From a checkpoint of a small mixture-of-experts model trained on Wikipedia.
Size: vocabulary 8192, 25.9M parameters.
Experts: 128 experts in each of 13 layers, a softmax router.
Training: a variant of Muon for the experts, 571M tokens.
Below are experts of layer 6 (counted from 0) of a mixture-of-experts language model. Rows are named router (the router's row for the expert) and show model dimensions 0-127. Each number is 128 + 32 x the weight over its row's rms, rounded and kept within 0 to 255. Numbers have three digits each.
After each expert's rows: a language model's description of what the expert responds to; "comes after" lists some tokens at least twice as common just before its tokens as in all text. This comes from a sample of Wikipedia text that the model never trained on. Tokens count by the router's weight.

# expert 20
router:143086129152163096144069158096100153095154163162138089159167081102096099113088154164163090109107150122104148099089092103097154159236103099155093157162138095136160144162098111098156137148105165147079113155161160106149109096099109089096103174140167157099154106163112112089113082169118166160098156151106090157106076165088160107111146153089084160173154170097149095163093110085168086098164
Description: Scores and table numbers
comes after: "2", "1", " F", " A", " L", " R"

# expert 40
router:166072171142169092130117143072087154103156159158126082169173103093100102109089149161153101117093157118101154083089098108103166162087110092159105170165152084139157099165106121100165149149103159148089095156165159088150099093080089103106098166128164155085163063156101111092121085170097145164102156162095105152115095158108170098101150137101087164174156161097158099175092107082160089100154
Description: Digits and infobox fields
comes after: " ", " (", "1", "0", "3", "5"

# expert 37
router:151089157161164103125114146071089162090153176151141100154152096091090101112086163154155097108104157096126158094091089106121167171096116103147098162159148082149148068145111122096177141143099143163090096153159170107152093110095108096131100186142160165103154088159105093093115096161085160158089156148102104153104080165099173102104161153108076168165166168104170071170089100090166082098157
Description: Section headings, prepositions
comes after: ".", "\n", "s", " to", " with", " for"

# expert 25
router:147075186146156103105091154125079160096155168165122096158158104084088103116097158157159095119112153118107159107101084103115168171255115087160097161164151093152143108173110120092167128146105160147092110148177148109160122097108100100112108158150153148087165104160105104110111085162095163169099166158107105140094088164091157102110156135103081156171156158095152104178097099101161107098159
Description: Quantifiers and conjunctions
comes after: " the", ";", " that", " an", ")", " had"

# expert 22
router:164095126154178095206093149108094166093153166154159106149160097099096095101086160162162085106117141081105144108096106113116171161131120088165088171161150087157153052168088115105161131156105160145082101157156157100154095097100112083119107167152169147094153095145114119088108083162103164168095164152098114163088090166099159109117159126107078167168163156098145086166090100092154098090156
Description: Subordinators and table blanks
comes after: " |", ".", " for", " with", " is", " of"

# expert 15
router:172100157150174109164072161087099143107152166158145091154149083091094096099093148152171095110101149144114154095100095114116172162131126087161105170163142085141157053166119106088160142148105198152107091159169175107155094095092095103116104177161167147096156109155108100099100080145092159168096168152099099151122087166093158116102168141094093156162149162101156100164085102105154085084167
Description: Stat and table separators
comes after: " |", "%", " was", "8", " and", ")"

# expert 31
router:123088126149159100206103152121091163089146167155128088164164089087106098112083161160159096104110163118110157092096093116117160171157098097151101159155150097167143089157108107087165137159104159174092102162168156099158091099106097079125106175157160145087161073158111110100110097152104165166087158146099101156098083160092154094100172142094085153178170162093154090170087103092163095101158
Description: Articles and prepositions
comes after: " the", " of", " in", " to", " by", " on"

# expert 10
router:166079180157168100169123171129085151088156175161135095158157088098102098066090165166155086117103149128112151099099097101106158159159122101164101167159158086154165050163102111099164147157107147160092110152175148105161107111089092095118102169140161158098155105145109096108094094177108157172079145167096094162098086165097159114104159138104080150161160154088156097170094112092150090100150
Description: Determiners before nouns
comes after: " the", ".", " The", " of", " with", " to"

# expert 61
router:119089127157165111186080138114085161103159183164140099163182087080098102087080165152159096103116154113118151090095090106112167162124130105166099156179152092147155109160107115101169151162106144155085106148166158086163113092096090080121102166146175156094167071150122125090088089152116161164090148163107099163104093165090154100081154135103101163175158153094157093174090110092153103094166
Description: Mid-word name pieces
comes after: "1", "9", "3", "6", " to", " at"

# expert 13
router:159084169155156109195086154108085147087160174164132094153145105087102097086110159161156089120108158155120139095095088103114163158213116088162095163159143098165151096164105114098165140166105199163093105163171158097163101105102099109126107170147165144099159091144102121099109092157109164162090157158091102149105092154091154105087169146100086144162163145088150087169094100094152095099153
Description: Words after articles
comes after: " ", " the", " at", " of", " to", " an"

# expert 47
router:124085162150177099123115158112091172098149176162133090167160086082092089096095157160167099108110168068100160097107098086119151166058108097165093163163139090158155087160115098091171138146102141162098104153164160111151104099101097097122093155163158141089167110147104089098108077175103155170099155168113102151127081171100157101094152136104083132164159152078158088175103104098162086110150
Description: Word-middle pieces in URLs
comes after: "s", "-", " S", "o", " Co", "S"

# expert 38
router:147078172160177095169105168101083144093155172167136093155145104093099108141093161158156088118114146093104150088107081098117170167126112091167111157178157094156164152175111105098168156151102140158105096160159162093156104098105091105126099178150179159093152100164123135097112087170095145174102171155099108160112087151100172107089160131096081162188165152089163096165098103084167088101150
Description: Table cells and spacing
comes after: " |", "9", "mo", " Mo", " Co", "=="

# expert 35
router:134093104152172110078109159144086161093162164165130119162154089087114099087074163170164098111116147091114152098085087111107169149111098091159110168154158095169165100174112114094173145160111167167084092163159172093151095108100103086101101177147154147099162105168110124092117075149105157148096167147091106161150083172095158093114163135113078142167169156083155096180088117090159089089150
Description: Digits and odd fragments
comes after: "0", "2", " W", " B", " D", " K"

# expert 7
router:166089138151165092078090138109091159099156173169140088155155094082096094100090172155159093103104161092109153093108106111111156148106122102169109152162150098169157066156096110090159141159108153161088097147176157103168095090090101094112108176146157135087151082143106113105113087161100156179087155165113090158095084175100153095112168131094087152177154160100160100164086112073163095094156
Description: Table cell values
comes after: ",", " and", "|", " as", ":", " be"

# expert 60
router:129096156156153090165110143071081146093159164164127094150151094096111089099104162179164084116091149144110147100106081104098156142152102083158095158155159098157160068158106107107163149159110193166094097140162157098161097099102095101119109177164170151095161078153118117111108087163113154160103157151081101163080095161093153103109154141097082164180161169081148095172096095092163104082152
Description: Name pieces and adjectives
comes after: " (", " a", "1", ",", "–", " was"

# expert 24
router:115084134160164089147079123067081139098150179171140090163150086095108114091086156164157101103096163141125154104103098108114155174082110087160104165158149092147151075153100113108168129152110118156097097150174169118153097100095098093119089177146164155089166105158102081099104087161089164174101166149094107152096083159101159095113178148111088165167161153089161087178093104098161095108155
Description: Sentence and table boundaries
comes after: "\n", ".", " in", " and", " In", " ="

# expert 12
router:172082180144151093094132151097104155111148169161147098164153102093094109088098148163163099103111145117125152081106100098107151164086119087162114162167142089140158032168103100100173133168097137157099103147170152095160102095099107091133099176146162153088154099160117102095124077157105145163101150157098095157098075160088169093100150142103076152165168169100152087179088111090150102086166
Description: Common nouns, table cells
comes after: " |", " the", "|", "4", "ing", "i"

# expert 54
router:144092136149162099162105142072091147087155169161153103159163092090089101080094152180165110098110153114106164092103101099107165160158117084169103155163162093153150134162088110088164147163104180159102111158160157110151109098102095088127094174146160140098154090159109104095108071171097150164098157156094091145108086173092162097109163143099075166185157153093157085164106121107160080081155
Description: Geography article structure
comes after: "2", "1", " is", " was", " are", " ("

# expert 48
router:194083130149166097201115158084096147094155164172146085158155101092103094118097160169166095124112156093101155095095097114108163154129117090173097170175151092145168091160113123101157143150106134148086101168170147101155110099106096104131114171154158155094159096169111076101110087175104151171088160155110103151105078161093164100097146143113079143171161161094149099177091093086176099096156
Description: Prepositions and clause openers
comes after: "\n", "'", "ed", "---|---|---|---|", "th", " who"

# expert 30
router:146080158150160108221106143077105155104147167157151101163158103096098099152086149166165092109116154129110156098098089098114164153203117097155107163157158101151160110151110103093167146154109165167086108151159166094154095091093107099114100172147176146091146098154112074102097095158104149161100153150099100158106089171089170104093160146105096145161150159083163092173077099098162093086157
Description: Conjunctions, hedges, table values
comes after: " ", "7", "6", "5", ")", "°"

# expert 62
router:142073108158166096152108145124084165100153178154156087152164093092095100093097152161158096104112141140114148101099092092103163157087113096169098178166158083154152081172096118094157135153114138162085095147167165103149105099088091083113104176142166150099170097156113107100103079162108159172089146140102092153082094156089157091111166154098080145170161142081145104175094086091168084097163
Description: Biography and roster lines
comes after: "\n", "9", "1", "0", "|", " in"

# expert 56
router:125080148151151100088102147111095151082159172171150088167155103099096096152092160158166111101109159116104167101108083085099162155140109105158093173175157086158156132160111097096168130152115166162085093154172166099169095082089093101115111172159165144081164094156115083102106089162103164161084159147112106152150084162089163091113151150096096145176160160087151100169086092090160087095157
Description: Units and word middles
comes after: "0", "5", " E", "E", "e", "a"

# expert 49
router:152091123154164093141100164090095145093162157156142106158165094097110093114100148172160100113110161092109144101096101100105168171158106106156094164168160102159160102168119104091166131150106196160083092150158170110166106090097097087115108162148171145091157070165105111099105076175096148155093149163098090159129099166097164100105175136109092155176161169093149095179087112089171086086161
Description: Years and catalog codes
comes after: " ", " the", "1", "0", "3", "6"

# expert 4
router:165098143147166102239094144037089151100153172165126091162153090092092108113097145154164103126106152112107167096102093122117164155170113109158097163160154091150144094160109116115152127147097174147099113134168155111157117095100099104140102171144167154090158084164106092095108098170104160165089152156105102153100090171093161108097162135105089159181155155097169093171089106094153107098169
Description: Clause-linking function words
comes after: ",", ".", "\n", " to", " that", " was"

# expert 53
router:173085196150160098110088162115105151088146179155160087154153101092104099096087164167157095115109156144112140099099082105109169176124112085174097172167144093151152068168112118090163144157096162150092098141168152097166102114101101082118101162155166156104176113160106125090102087165097161166093156137101094162105083163078162110112155156115079157169151153096155092160098099105162095093170
Description: List and table starts
comes after: " |", "|", "8", ";", ":", "7"

# expert 57
router:140075176166171104099080142141100160093153164164137097164150094086108088097090161165152093108107158168119155103106103108101162165089128098158110153157151108169143053162106116103161131155103196157086113148163168105156111096098094106101094168154162148093154097152107089099109095169111159172088151155087105163089077169086150098097171144104092160161159159095171100167100096091163103103148
Description: Media and entertainment nouns
comes after: " and", " a", " the", ":", " \"", " his"

# expert 16
router:138093124148159100217113154044092152101158158149143095139158092100100101112089159170156108116102146132112154099100095106111152155163113099158104151174150086157154114144101110087168138165106189168093115164170155100153101098103095090119103172146165150096158083173108091091106085163099148161087158160107109161094090169086156102100176135095090153162161157095169090173088104088161098103141
Description: Clause ends and breaks
comes after: "\n", " and", "==", " ==", "===", " ==="

# expert 1
router:144084140146161098110090153133085154083156161152146093172153105103092098159092167161166106111113157101114161101088088113102174163089102096157087157162149095159156123170112106100170139161106180154088098144156162100156105095090092100113105165155175164097166107165114080107105089167109151169098161153093097144075091168085161100106163136103089156166163147085161091165078090084170100085158
Description: Digits in tables
comes after: "5", "3", "2", "0", "4", "er"

# expert 11
router:171073161153163098116126157072091166105152170161143095150143095101113097122105156166174083105104155108117152105105097113130163171145108089160089160159148085163144091162110115098160145147115204159082106149171153095171103105097089101115095164157165152100159070157100073107095083153103159171103157158106107142083092151103159119103161158089071152166167158093153102176090104099156092088150
Description: Main verbs and predicates
comes after: " was", " a", " the", " is", " to", " an"

# expert 36
router:139079191158166106122099139036099168094148168158157101150145088087107099091090147165158101112113145131107140102108087105106171155132111092167103151156148094146150082157120113099174140157102157150083103149167150103158102098089088101112100176152171151092164088151109087097111087163094170167092153157100102147084093157097168105110152140107099148182161160087160104181083091097158088096167
Description: List and table structure
comes after: "\n", " was", " to", " (", " he", " He"

# expert 14
router:148082132156171104196107155050088153089160159162152095152160094097111103124093161173155094105112143093099157106101103101123155155166115095157096174167149096158150165158111110103171140158111151146099096146163159104154105102098084101113101177148163157104145066159109079108107079164104148166095148147100104156068085166100163092101168139104089155164159144088155084176095106085167099101151
Description: Section and sentence starts
comes after: " ", "\n", "2", "==", "–", "==="

# expert 50
router:190086152164151104100101167076089153094152177156147090160162094099106107115094150165167081116112160126111147093098093093094160164149105083156087164157148099152148114161111108103164144147112179145090114167169154092159097102104096098112110160148172152092150093153101086095098084160111149175096164159099096152080090156084173106095173136098073163167156156098154096167096100091166096096154
Description: Sentence subjects and names
comes after: " ", ".", " The", ",", "-", " and"

# expert 18
router:125078127152154113112111140059086159094159170168150086157163091100092106111099165164159102107108159092112152097094092101119151165149105084157093156162150088159160072148098095104175139153106176146084101160161155112157097105092098087120097166146169150080174095152105091089115090174102163164085174165100109159088089172103153107103170147098098160156150155090144103163093101093170100099162
Description: Tokens after prepositions
comes after: " in", " of", " and", " In", " from", "In"

# expert 51
router:151092096152152094027098156127086156095148159154132097162157101088106116084095153165166100116109145069138122091105099111117155157213126092166102148162151096152138065165105121088150119159105132150088089157155152096158121100102100097109118157128157152094161115162108162092096086176100159153102158128101109147069097162085175103097168138104080140170164167099154102172101104086143103098171
Description: Chemical names, vote tables
comes after: " |", "1", " B", "8", ";", "n"

# expert 39
router:145082125160178096113087158079080166097161172169149098154164101093092103098101164160156092115110144146118166093099092106109152167127114087164101163151144085157162094163125107084175146158094177146101115167165162101160109088098109083122111174145160151107163087158100100105101083162099155155105168149106098152104085182088166086100167131096088164171164149092164103167097083096162100104156
Description: Sports infobox, career data
comes after: "0", "2", "9", " in", ":", ")"

# expert 42
router:098073107160166108087106164122094152090144176162147097157155083097107104127079173159161095119107156080105151098100091114100155163087112098170108163157142092141162065143103107098153139166104202166085095142162159096168103098094105093116111165158166146106147091165105090108112078169104149164091154150096111164108081162088165095101161142102097158175160160101154096172103114088159090100166
Description: Taxonomy and chemistry pieces
comes after: " ", "|", "-", "0", " in", " \""

# expert 34
router:138076127146161109154094155094093151093166174172149093149168092087109105056088157174165096113098163116117160098102097107105162163073112105160095164159153083145147124157107111097161130147104123154079096160158168106158096101089090092133106171151167156097154092154114095095108094170094165160087166153089106145117081162084157091103168139104087157158156160090160099183104105087169099085152
Description: List and heading markup
comes after: "\n", ".", "==", " =", ")", " =="

# expert 2
router:161079157162153101195088144054103156099158162152126094155161101103095101134091170168157094101115146131117148091103086110123146166118115095157109164162156087167157079160097100106175138158100123143091106160179166089159104094102103102116103168146161149101155086162101085098106083161118138158105153153097110155111074156094173108101178132106073168178158155100159090175099102084158095087162
Description: Clause-linking function words
comes after: ",", ".", " and", "ing", " The", " it"

# expert 28
router:154092180167170083108084162115094166104151179164133090147152094090105107092099165160157093109107157116127165097084101105115164170175110105154099160171150089157141122162104122102164134150107179158100096163181159093161101100098095095129105171151172155099162101155099119094116077151083156159087159154094106162109090165094165109103170143100091154173170155090144092169090107090172091088162
Description: Codes and table cells
comes after: " |", " a", ";", " the", " an", " with"

# expert 46
router:159080184152164101148077156095095147102161164160131101152155093091101099052099144164154088111113160127113151100101095100112157156181101104166091161162138089149149105165093108089156138156099191150093114151167150108155097097095092101123100157143164155094167088168111084089109087168097152159098156154093107163088092154095167098109170143089087160167163151094146106175103096086148090095158
Description: Spaces before names
comes after: " a", " (", " an", " is", " as", " and"

# expert 19
router:159084120156171107105097150101089167086145167160117105175163087079092109112094147170155106106121146118110151099095100108112155164066125101159090173168149090148144128169113101097159134153102205152091114171176162099163112090101085100121119187141172152094150115165122117097102093168099145167095156129098099156080088155081163104094156163082105156159161144086164086174096110082159095105166
Description: Name and title starts
comes after: "-", " the", "|", " of", ":", " \""